config = dict(
    n_layer=8,
    experts_per_token=1,
    routed_scale=1.0,
    n_kv_head=3,
    attn_scale=0.125,
    tie_embeddings=False,
    init_std_o=0.00902,
    optimizer='muon_variant',
    lr=0.00446,
    beta1=0.93,
    lr_head=0.00734,
    warmup_steps=200,
    seq_len=256,
)
Below are experts of layer 4 (counted from 0) of a mixture-of-experts language model. Rows are named router (the router's row for the expert), gate (a neuron's input weights, with its number), up (a neuron's input weights, with its number) and show model dimensions 256-383. Each number is 500 + 25 x the weight over its row's rms, rounded and kept within 0 to 999. Numbers have three digits each.
After each expert's rows: "mostly gets" lists some tokens that are sent to it at least half of the time. This comes from a sample of Wikipedia text that the model never trained on.

# expert 9
router:491495470500484540488520493482511512500445478483455471465516510524512491508501468448477526497535518488491496532506475544468521547494446508520507501518456531524487488478494553529507539536505479494521532489523465486541510477481516521511551508527489484460518516532522552505473493521492533511541494474514490471537494460494478487458493547509491531507505513493491492433489532560480543499575
gate2:503478489481514504476477467549477510515474473523491474523515498497477481475473505459501503493472485485466487500500444500535487489490474476459501485508490511485473543482495479501493459507452509498459496483418530490529493496504481493472527470491540522512489520475470476475478511490468505497545561496468458512466514467455517520480530498533512504520469524552503522462498485492485491458534
up2:499519525522532499520493497472506483488481511535561512475509463471510505506542524490479502517499465534490508474484492495479521495470514485520475500486573474472498472471512540475557526499519489509504501527556474466516486474537483485518493516518505533489516505494513498557530416476504530484488505493490532510533517493501495483474464509495555501470484484514543475511480542500508534496492
gate3:482504527483432487502553441524524532506482553509472539503507523564506509477478535459500544509503485478499495488482508491474492527503484502500460505473474505450530519482503541510520515496523512495470469519447527472507524504504518503460533478483474490501470460511497495491531499477497485564491468533526480475496496489501477580503456529481482509482513481478504477506508476528515511462507
up3:469496483469441426484539491490495519496479460526502480440481480480505512562482501531534517516488452469513501506493532494472473482538496492510561517452497547484507513480496441493552485533512491550524497526520466477455488510428466478494487483494534485461475492511499511492499494518490521500535500514523492494487518502485442509508530509443484488460502455519524521474536503476508523482509
mostly gets: "ing.", "\".", " ==", "==", "ers.", "ation."

# expert 4
router:500506532455499493468486481482564496476485506488497505477475532520526443485488454512481546489502502519462470460494484538471488463470500556464513521511508487454541483540509515463500508491485497531481492492517501515578540503489484483489508479532502548439495495546485492528495481515469541502506520503503497533466522477507506487461512503519531488492457477503475487473465508524469483500530
gate0:526538496511464507537508432464493546492526491529507516515527505561556491545499496515493479475458554528505500497531516576458500507538502518494476479485508504531492559524490481490467529444531484528502530534509518528515515480529512465504523533511514477459490505523499463477473525462532487487506481503505471529494513505476512480523464498501518531544468492473554502508469528520480510496508
up0:474536490515480483507481525488477540505494483558503544537525474513516512518497491492488493483519497475489514476505511500513532528531556526542492518527490432492571466502528493494485512451516488480519540493478513494508468522471503520515470511491488472557454524517509509495485508496501509518510532505517462502498466495506528513490480511549478511527489455510523467502489539487489496548491
gate1:478562471487513449514514503498464524515533519522496514513499498494484507483467531492501515486510536477469469517466498523482551502498510516543472491530506506541490528524531518506491479498451505471483535485490471497501536481502526483506492555495488481461515526507453476515470552517529515484510454498505477479501481434512486526497462538509481533527546500483503484539554482547508508494507
up1:516456526561528555469496468531491491506486526519485513496490531507496544468498475524521503521481470519497523506524513559529474512506502442507459507539468483507491507467473518508477474512514507538507471477504531571514484515523459490536545464449524503509483459505489519480493465496497502508523507497535502520562504525526508497503535502469541500495499496472486511517454491463472474506532
mostly gets: " was", ", he", ", which", ", but", " were", " had"

# expert 15
router:543541482519527511506450512460505542551476481468447501504532524491497478488512508534478511545526457517473478486491472505534508534505556495496499496512526470506536508522503510495501485480510464482519468494484499511464498502525474507509504481479509513480529535463501449479483499502497494493486516485482486536478510520523462521466523516509488520425575495518463510545482500505527452497486
gate0:517523529465451504547546512498494558524532489557494496518549487529453472466498504493449547537503480525511470520459530510490498528522549482469515533475528513493526494519471480501499485534521474500505518501497476518541473498536511524475514469468494504505482523512510538480470470523470534499499477497473480433525522505478472509554470516528532509468487517440489472522500529506478488524495
up0:503528501470502511472502472489475483500477482484502506515478472472502499509410489497529485510513473500513535496478459467511501484524521471480474495536486503521474456535486512512482475498446504507511508512518490533522478505486514465513527526530513483565522505511487478481490486494524510511508510491480472527475484450483502491520506501521510523490518505496510505496535470484479524476507
gate1:506524477544484510477477500520494532500505530463495564528524476439481523510544484501497511460507463530471474474529500486516481491513497518482526516497521519482534528533497514532520459519443494504533517465498529512543515519486512484506467482525506527489473548504534506508494507491482520512451494466517529492529457497519473463509460533533495493505576495496512490484501483499505504505512
up1:502476527504476541511491543456491503484505529532484523486504515487469524508521495520493481495488493491473503434483540544434492469488517503481497475484485443522554539523443467508534497494461517471485517495474522498480490484496558481470473506494442533504496498517510478522532492536469530475515507504472468493488513458505514495525536505483477556475516534474486469428491526492453474492529
mostly gets: " design", " book", " land", " service", " law", " character"

# expert 2
router:535484471546515540488475496492456512461520460519505517503494491555476513526474476469510516526484507498502524485492516484494445469470471508505531446474485460497496505534512489493506491472465528517504476507528506461487491552477531519525456533516521499483531502533480481504529525512509460474505496525504555440510479479508461491531547558463503513522481504506513511494509530503499509496470
gate0:510500510539447465514482480542483499528493518542505494563479491511507519455487502498510546509527496455478496564513473508510495473475493496488507523514502489508519496505501525513499495519523503496489478540508480476495493519502467498518540516542507492470494521482493445507527493486556506515522498514481494527478485477500462537523487484554482534510454468527508475481468499471521505493462
up0:476528471462505488465505511485494486532496512460501507495472459486518477515517480509507490481478465509483495495489494511508521471491498506480517497502520521468493486534507546514504453475468504561528515505488504505524474508506542536507518525531554478452518503533517498510486531496538476511514503510485475493490453500497488475488484450493503457481454460463515497477505498511455497486499
gate1:458496492493514522518499462496515538491519510481462475477531550493529528470488507445525485492540515502532487486506492530433483491477500498502503513512548551521474470509452532476484473479489529499502476515468487519478514463500482519525497519555489488479508520519519527491547522534490501510486514498547499457492478512500502504499465436433525544508449483542515474455486467493545499488544
up1:501467521487499467502481530502496493485491507539483520525456523498488507528502534432477493473510496520514508515533500510474434510527506467462521529544493499469492492473484504533516506541476507549518481450538462493530504483451513537491501487516487487479513478519508495484526483486482497467528487503458508511494475512472505489525523526509456477473436493546478489518568515531501505539526
mostly gets: " men", " en", " et", " der", " bar", " con"

# expert 13
router:491475494517481493531456504513508524470500488454481456453504502497464507506491493497503478520520495460478498502559478500527548472510497500514492463535480494504480512476545503504510505496503500497561527478504506523521479523504484505526473490508488505549509495488550481497492500510511511488525470501491526502519461503502522480498524491477469501519502521548515467559573507484522550492474
gate2:531488520479500481558493532507490450465492476528514475517487474515512486521518502515511476481503528462504503491466448495489484550513508510509504499482489505476473524447497507504510544491468467540514467526530522518522523538505482513522500479542514468521527442503486509515473466495493489521521510527549498480495551467455515510504487516549529520489534481470516456497536501538510541469477
up2:502498542491513551501500504496469538497514476516508513498469527476495483463491523501511473470454515497481435481497484447525502478557490514514511510506472520497497495443536501500537508491468451491527491473499519557481488509528494510565508527497443518517506493489516512486508515506517518533534506497449506484480538450485505483524495484493505460516491465456482547495483513512454461504487
gate3:491542542483486504493487517538490487491459487516478504480551476482509505518490457495522522544511511503493471504487520513532483477536499512480515512512529552516486540497521478492490496512495488494476506471550512513503500468475531504515550518488478488480454461500515453483498474542525535503491546527519492495498514483546527497500500495469556499508465504503496504423430533488477513477477
up3:478503510495497468475488500494507491536509520484444466511520511467529490508511471459495505519494514512501497502497480503502510493481517508460512472527531588505529520509510493516475504441507536554488468517508520505523532492508508493510495496521503509467509501526486546523463489525518503530493520487511498508498510522524541506458497493467517527469502495503484509496481553487449480470507
mostly gets: "|", "|  |", "\" |", " - |", ") |", "% |"

# expert 0
router:525473452529506495503495477510493503502499510476511444521496516511470505503476491543553488540473509475546508502484521454491500490507468482517489494454502508497526467483512496469494455492485548483522511506487512493495495493473448493530484524454497511534496517450477527440484511472534506505462494486500543536484495573490489533516522499470471472516500496542537493535541496484480481553492
gate2:512510520485466500489528484557453491469460490501495522488523498501540505507450534499490522517471498540515505448466484515484482545533466521471464497505533481511493517499527530484514520475484432501477516483510500520493518482515471489503556490492470497481493489524453501485521501487500512489507490499486476493501522503499477475471508433515505546530510480499439466486503491484489514493482
up2:478487493456492547474542531516478504485515519472524490481506520509494517475491566535527537484487482539484514487489490472491548469457509516506510485522475527483499480445482461518484446535469499489462518510495547515473506489492507526503500485512446515514527553475476511532481544501485473492466487480493501489499507497510526503466518474483468517456487507525479517491517536482535517529524
gate3:506554526503483474486521514480521499526487519470516508499481491462553448454539504484474476511547514460539489506469509476483523537487515452496498482506478480563521480497472541505522520520449521543501522478452523537529505474480483472537487527489494561503495485534529483527445493505530486491486525486506513513483465496479463491462468501496500490483507492497482450461518500457510496499515
up3:489502521496514468458481482467472524516536521512529481503542499482465498526475478538474519526555497470476512516519530490483494524487544530512506494497500486460482468568483539515484463519478560471536461510500531510491437482480423483561493524480469512496500441456487519512528514522472505497516525501520495510498507511526482498436521526471455513494503450500488453546510543442527505491474
mostly gets: ", his", " six", " five", " of his", " on his", " ten"

# expert 12
router:518551546527514508484508549502544455478449504488527522526503501501526541441490502522472513484514503486492544498455513454516516516529512524513531484505512494487536500514487469508511458492502511515498467524520455516501505470516542498480489492508514464496479470492499451521481497474522484473486477482497468542499477475514492481502477494544467517499494437510472518532518505513486510511515
gate0:497493520482494499530509482529520491483518534493454434509494478518528483493497529478490504455504506501496459462514469538459513483492494526475537504483509481490501489531454504486530497496479449510442501532477511515507471505498503521492483517546487475473494480547488532512510514479542505478553492511513478542477531481530497533493469498467540501521519505519540556554459500486492503507518
up0:510508473525466527521504508462486535550509482523530500525510488498481545471489511505564529476496549494493522512508520481452492490514489525510485519503515492445494483469510469511485526515521523518518507515492515519477507520511467485487514502521528545508515476499539496525471522511496518486486509451527495459492484478472484463486490493539430515480522490497426481498469485480538491466561
gate1:509492457481474510516479477520469549524461494522504458465476529479504511511499504488510467474527532507480502515491473517481463493500483533453461477523526481467529490498505533518526506492480520473477558500506523505506468512514472521552552508486503518549499484523525481459533457548486486526472474505479464494536483520451494529497474526448511501498496519509508487537504483494460513487552
up1:514496527497512520506511522451526472492524508497503517512521520534507457471440541520504542518491512488491494520467489493517540473486488469509482519462489513530488492479520448528525464480538479542515492521483471488484535515504511511487520513512493449483470568494504479456457539456553521507497464532525525459520541465526502484441503470524509506507504494516420468503549500469504492530451
mostly gets: " used", " small", " up", " large", " published", " using"

# expert 1
router:473524460509512459529508495517494513468481498518525471496485474512527525546508484477446535462487526492536487520512495470439473518526483469513430491520490508499485481517520513511500544499476509487471532529516518502525475511538455487513488509509495457524478513496514496530502500484507489526490496512517505435517512488498544523482520505509507491464498538471503496497531437496488526492547
gate0:512519498505452498502534517497471471501526494475504529496516483513531534535472531484486523481526505503474497521497489495499499498528475504514491549483529449497528510470517509498467514488503485501493492481530487462477499468489498544468495515524447504456502456513466468482491505500498532493483500501511497526526470486512510461476559491480510535509514470494540508453501456506502534490478
up0:488512512505512477496478495480493511495516447507496507467493476503509477515504523518519457493530514577494529498495529512487456477445497501458514484496456481523524425483489494492528507510488491527532501530479481555497508495543502461482434513470523518508499544470508494509524468491500523506510511477488512470521545510527466490512459487488503464519513487514479478546509524508481495467499
gate1:477499497494509526496470506509501527470500500499497490538554453491530488530546495496507485500486553488510500495485499480487502497480450505526536543493489489489475560490542528570545487569493483517499481489467547490489515473487517496448527468497479527504520500511472508479513474495504506541485524484512495573500530487523499534522492516522458502523506510497472502444491493530520529496472
up1:496492528542471495567528497511473508468469545451486468510533464509534505500533537499534522540503486480502500495526514473545543471531462542524520480489456472552443517484518484494458498494541535512446488493465472482497475521500514516483502503473489508491523512492485472511498483504466498538476496484504512566488505495490475527554506567473520472474539497485530467464462490506531522502505
mostly gets: " Thomas", " James", " Robert", " Peter", " John", " Smith"

# expert 8
router:515491539505495525500479468497484514528513532505473519517485495509511506527514506485499432496483511507476500520499513477541495469504495474535516500501510501536464513501501473504461476534481486488508482497500504499478482533490540502517493480492499470525503526518512524464542523516481505531472511521505518479521498532472539499515512485501482489559486473473544549520522536473542471507523
gate2:531523504499512494496532539493502446499472486491512518510467591469501545494500497497491490461530476492510501492465493509486505505495491501519520473523465545511494483513466479532506439486478520529477534487484491515525519473515511483497509470556505500489467505478568486551508477499465463517515493474458497504519465497468476502477513509526487542467497462432525490483526486471502495474496
up2:548519527522515527482482500528534541502511495504547496502512485472479568524468494492508492521524480525500532491522470512519509547465489499501488500498527485507492490513532483526495543489498467477498490523471496516480508465535505506512494541557507509524482479530529488530475493483429524490505493492504472532479528444473499463489518504495487496482500504480515512507496487469543519510527
gate3:516507513514519447497490516495518494542501489528482511509460474507493517514477479522462495473507532543469466524458522524522520547544517512487500506471526487537500496524480514526508494538491581480510461527502518493504495482507518519518510509477529486546528483487508480504513505497465477493517529500478515500508511481490518534517485511471496533486525533548503522482499480496478478510500
up3:495493517495491453541521531486494524505508520489525501523519463498477488507509524501527544505527498521534490490502480500501514508529491477464485492529495459494507500482539522534503484536524501517506531487518496527499433462536456489489492525482543518493518538479506509487503497483526493541516487508502500483495528561501493505528532463475511458502528490505520473454507481553534509526495
mostly gets: " \"", " E", "\" (", " O", " un", ") ("

# expert 7
router:520503480513526479535537456522461477506494500535555498543523475484536541511552488514499548485489535453487495506513492467506527546523473490509481526519510476511473537515554454481502504554472490490456504504505530561462471505520482519508535474466486530503494475500491481501492469528522450494499469493501519487535454482485457495514504523528501482481514520524516471476470480486531520480473
gate0:485521503513494505533542508536485502503519506528486496476488518515535489570482452526490526441482522505451512487465521510508453521464491491500521507480499476507514564458505524522510491463471497479491531515532549479523477517495489488513542549489504517534525499520480501510508481532506506473553517474517451474522494517536519540515545495531487526532478501506515444471481497489525457486486
up0:478551509534521515529518489517517500508510525504519523486462440507535474480505524503493440467504534516536534495556468508507472504493510524527514503505516524504487574527506478544512486487497488446517528493514521473534521427494486458463513493531498511517525469521509528537492501517510527507499502472541501491525535531488478521495512484484523496462479485509493501504503461482487508488449
gate1:486504489500505500498511500501502480558510469503530478484458484507466506473502491569476543492525493486492520505510466511505472500491494552487490485565506466488512501476473511516486528478513487490486481484524461528480497468499534474460489525547492474567429492510492485504500514503475452496503468493503495511466498535503523498509530538481491539531480522467496521498490488511507534466512
up1:499503501492489500501528507502506521452499479475530516496490506480446493485499478512542510486449499470463522504473470498506496493517479480460523524532487547507567475534489495508484461533499511504500463512492537521534506516520464526488476561542497518478559507488500503489508471527446505488512452458512487532505469524532509491472528514480475495482511501487498472467518483479506471479503
mostly gets: " British", " Chinese", " American", " political", " Army", " German"

# expert 10
router:467500511476517480504555503502535475541538557480481515515532511487508525490479513502496461507510506494532494507517489510528456513457511492509534472538473491500519547445508518528521537518518535526508531492497497540485512504512519500467487476520517490545489477481466494474500480494503538522512524472500517534487491505518480533561506538504482559424494504483498478486539520493489510519529
gate0:439493533478474460445478443489514490522515518466517529493509521494475473459478483511468491459504509513497538548479516490518516484489479479515518541504542527520458496486521511490519491535549516529484508488463511503510512515481513490497498484468527501532491462502442479473513496549470484524487493497498524519493474505521496506492526483493454475508542495466539498451505534518474523552510
up0:513486454490500510489503506504531515510540482507528462457467487486480483501478473511494493477533504498520545500528506447530510508505512508494499512492521479530472512525500520453513500498523494486520465486501533507507484578495474491498523549485558478565500471515461478508515538516509527505511501499529496551501530489505508511465477479467458528507488493490481531495452519478456469490479
gate1:502532508501528489519518482546475528493489477525481450510497502514470503536542487485506536536481476544511498533540440451539522492541530523480471488486472508471524486507498465518489508447487542520492538506466498468458448491520459527478515489525475504536502489495452496517495502528529543501492511489475497504523494484480500484444543510441525513510466520513477496517520475498491478534513
up1:489501522506462544476494520427465551480488470506524495499465511474534492478500482543510503465496517521477504531468517551466480471480468465539489481540480508493532502510482498498531479522532464543489512536487486549501478481442518451524504525531514478480509516475509526520453470506523444485522459494524452490506494471497486514521489474566524481516484507498514474495518526503497470476464
mostly gets: " | | | |", " Championship", " Cup", " % |", " tournament", "| Turnout"

# expert 5
router:483482533511515513479496518523470476508478472471488504473511488487479487487510554493549472507490508539480491518469468503494516523486498534482502544481526524496459469507480500490490464501516512463498464509488513466481512517454509512521503529468493492512476475519529524482480517500494509462519543493494455509455504545505522515526493493470478507497516519501496491562502493469478508478485
gate0:532531495474519523493479529482545493546514489511484492481508502500519488485518454498527510517409475539520486468528466513463511499528518498539551540450488479488488496476487530476455490511475515486511466503514521472531515515506598528485504521505479535497479506525493463489494556535450496504512505493515518478501555490521517533549484497520546477500527520516476468473526473506478486517470
up0:448459503486515481512482487511515486494520485501512524545486493525472562469503543486477425484500486474475507479518523497484501488503462464504537487472492495535474522503503469536500524503503524499486533524476508470501511535563487516430522501513542472503537486495474536508465518508519478493516509477509512497539478476501547518495534511485506484489525490552488499501499511460521513506470
gate1:517440514452489493528508507512486526544508535459473502542505506484553498507491446507548545482501485484516493472517468523478493493492511498546499521493507492508511471476476504504504488553527457487488501484511504459450569472458481450535512527507524464474518479505514525523525483520492509492481519544452477501494529492541512514488475491480506501471490528475475496508499484473460534466528
up1:485510509512534495483533473466514542468467504495485502503498516534511533552494429501504499525490517534505532446494500478502490456475511459526508510514486519526497536504497504528500514517489516499490478502521532474476491499511484461550498514496502523471464496510506522509479474517517499496487529491521502470487529495477552531516456509488497499465520501514430494449497534469511477515524
mostly gets: " d", " s", " b", " f", " p", " l"

# expert 6
router:525505528496482461480516515456476499521548491486526472492523511491473502486466503478553485497533485513504489501491520520526527496523477490537484506529464474533523497498517512445488509491493490489513527501474514439466550431514521508511475509490546471509520515521485519497509473496517532505456526463510493509555461515478503509498464420481502504535494527487485511457526472494548502570496
gate0:487504543471523510518549534474480522493470453510436456522486461460493500515474534520459497546456474560541479490515529528526506487512517482479474526465494549482491528510504475474473521489485538506506503501479478508516514469532483510497461512536548514444515525502509477511472532476490504464462520524472520552521516462427494482502481489538503488515531509519508511486448460494512461494507
up0:532490502488467508485495559484537488484492526470549523494491494484507488514493509522497448535516497506474493503484464446468495484481511498566489499503485505487485520500534472452515496515499472516494432525483469470486493512516494499510510509467508466439509485503485504492450525525550509491481440521521472474512485443525463484489498525486502503515493504518538515476464486502531504493481
gate1:459491495542520516468484537506532509508476504483503499541473480482510489480506482504488520515500477511529531505527537512500491514486489549455508562518505499507438525501476499458536458458484487495459501480481502514544517525488524455505523500495486483512472525551531491466543512510545549559496535544534483490459519507513485490473574464499473513473492505504500561500465504494491499513509
up1:491514557490523509530503476489522494500530486502540504441489497524504493468482423473512515505482529481484481458485481489491509525525491473491468511497535521477504492534531498502528475512513484426511519486485516505480478489478488500507474492498496500520538494522505456522540493511499480539531535464477539449526510459520511465467450492496552524516489457517529497460515525464506485483518
mostly gets: "D", "K", "W", "S", "M", "N"

# expert 14
router:470503490463482493473532501492489510493517489571487518519485510489498469502487531511472503498482480525516534492487558517518499516487521495482531493474546525514487495453423494513511508488539477524512509497459495496473512481485504493486520532514477541488521509478510515526514528501493471477524515516489477433483531503497459511482429475524499487520501508505495511471436507496459483470475
gate2:506501524517520485495530530476505455530484499496476494511546474503475461477487507493541458477522508525532478535479493504504469463501531492493521438512519496510525471512499504510497517487484487525508491486525480522509513461514525509534488499532471484473472472491488460532472492477521474536479523554520494561489499534466487485496462457465484483472505505502514495539544466537492458462488
up2:491500493500540461517476509483492511504504479499486503486540479484491534469498471508498499500509508492502486486447510528515483523505483456508491461519479503527484517469490470506479480508517520551485467500503480506525490470469503476548528499462459549478485491495521424541509534449502531520530511506498548526504487547493485435511534461472513478542516505492464521472497502490470520455483
gate3:478477487493508457530516480476489499457518494456482498504499499494467466509473507494517510537520442477474524478462465508460450459493507476464513472506491493520514469484487477468469530464514466510555483510444506486511467517527496475516468441507492444483509500502484478469523501506548491538484471532521473468526503505502471519480499486475520524524511507506530490501496492500513497524498
up3:527535474506558473493494531488468502525558527490494465501436454491542486495439545509501480516504478490508441502524495485519492525518520529463506540481520475502525488536490491513479525519480523507505500519522508482530509516510519499487486471474471477460474486489499516468529492512498454560475483517507506485508474509511505493500504505535523498518498451469476476492533502518536473452531
mostly gets: " | +", " | ", " | −", " on ", "% | ", "On "

# expert 3
router:449497459507441497575465471519462482506501515514494502484494464492499527504542544451511474470494494482448474515537458481470552447521500486512494527493494505499496482523515509528484526520512531490517527511529467474534511525525480485468482488516493501522466473519498480481534522488478489498475462537500490496477516483482523501502486487504550471500496505486525456502493493504514508497500
gate2:552489531535465480491489471502511504500522432504501447510488515491542487494515528489522483494457483530464487475489482507475524493505507514508495528563530524534498477531516528490439521500477487485472533520471490463512472516492496498511481525515461495499524470478494508499535459477462436470487532512498524493462507492474475546509515470501508493504554456503498489479529463462518488505517
up2:452496494479477467469477510497488475461489491512485514509522498486491499524477557459534482501484510500499528525538503504494488484492493478498493506441484498535505504522493522462496461509523461522497521534489521506510444519546482532497495459476522498488490453479514504506479483512472562540475521483498514477444499504513501530535445524528479527507542498548480470467495487508502479503470
gate3:546462496477506494508497518523504513513536518450453486504506499485523429490538472481497555475525487508475466516526478534518484530522489520516513508474491520533462524508528477506486471526482478472476511554501497470547520505510512554530487506452491556506475522523467465497508499482505498470474497528501507481492518494486504464471471489492502465486490502442487461522466501447476517542493
up3:486486496482471474472526509498496553510504514540505463473482487539491534518465512523499487440509484544492534518466475476496510549488501479516477539538527494492496488504482520494505511503516517505487507465478467507452509537502523512504501498541476533512489487507503506530528503522527485443521440481502529464508499468520482497521509499519486458500514518507548499494441465539462532519499
mostly gets: "″N ", "°W", "- Coordinates: ", " (age ", "idae", "- Born: "

# expert 11
router:476462510503476518487486537533501517475551516487511560476449480474474479515523499534488489486519484483562503516521500512506481500523526479471461497468460515468464536504489522537490495478529466484456478480497522515512439499463499496486497497479503457498517515445495523522479496489496520552532475510486507483485548498502553473513514522466518496495490470474509525501468491481528468491475
gate0:509519491508488484483502489491489500530498521486484473447492522473497526499479544527473495455495475483515510521449493474500484448494503525486526531493466531508524493448457527495517509493518452476475503479560443508467500471476503477459465495496490460533508486473471549506474506505525531480454514495495473475534507486499448501497485506488466464471488475523482490504430500490493516483500
up0:486504498486491500461511487505523455495488459471551502525490515489546505538471501487498466530466488511493482460491538501482482499488507461508512509459520490484453455530508471453484502506516492468502522459484509474512510465531483519517485541501516539456514493537478518459504494471518517488464508461457527517477504486516475469517526532502511543490502481480531526516513524478500484513575
gate1:534504500537467518502453544487534536480505483453490491518526457491488523525482499459539537529539502532504481486480440490493486465506500521519520494508498501483494525496478532526505566526506491490495537496503491502527489501468498456503498493459440482492478501486461505499483523506501525505504511534482486521493497484482513516514502502500489483480497512478491494490485495527521529516493
up1:511507531501480520517515477496520541477497485456525517505458489489501473530464498468498525470536534495477521477490489538458471550465522465495478572469538484484529477495508531471498515506516454499507525506537499506494512527496518528456508479507481489489493501535492439449475535513513508462514499513521520463506507497512498491452508468508519510520485506489516488481487501493507467464499
mostly gets: " Mil", " Mal", " Gal", "ž", " Ros", " Sal"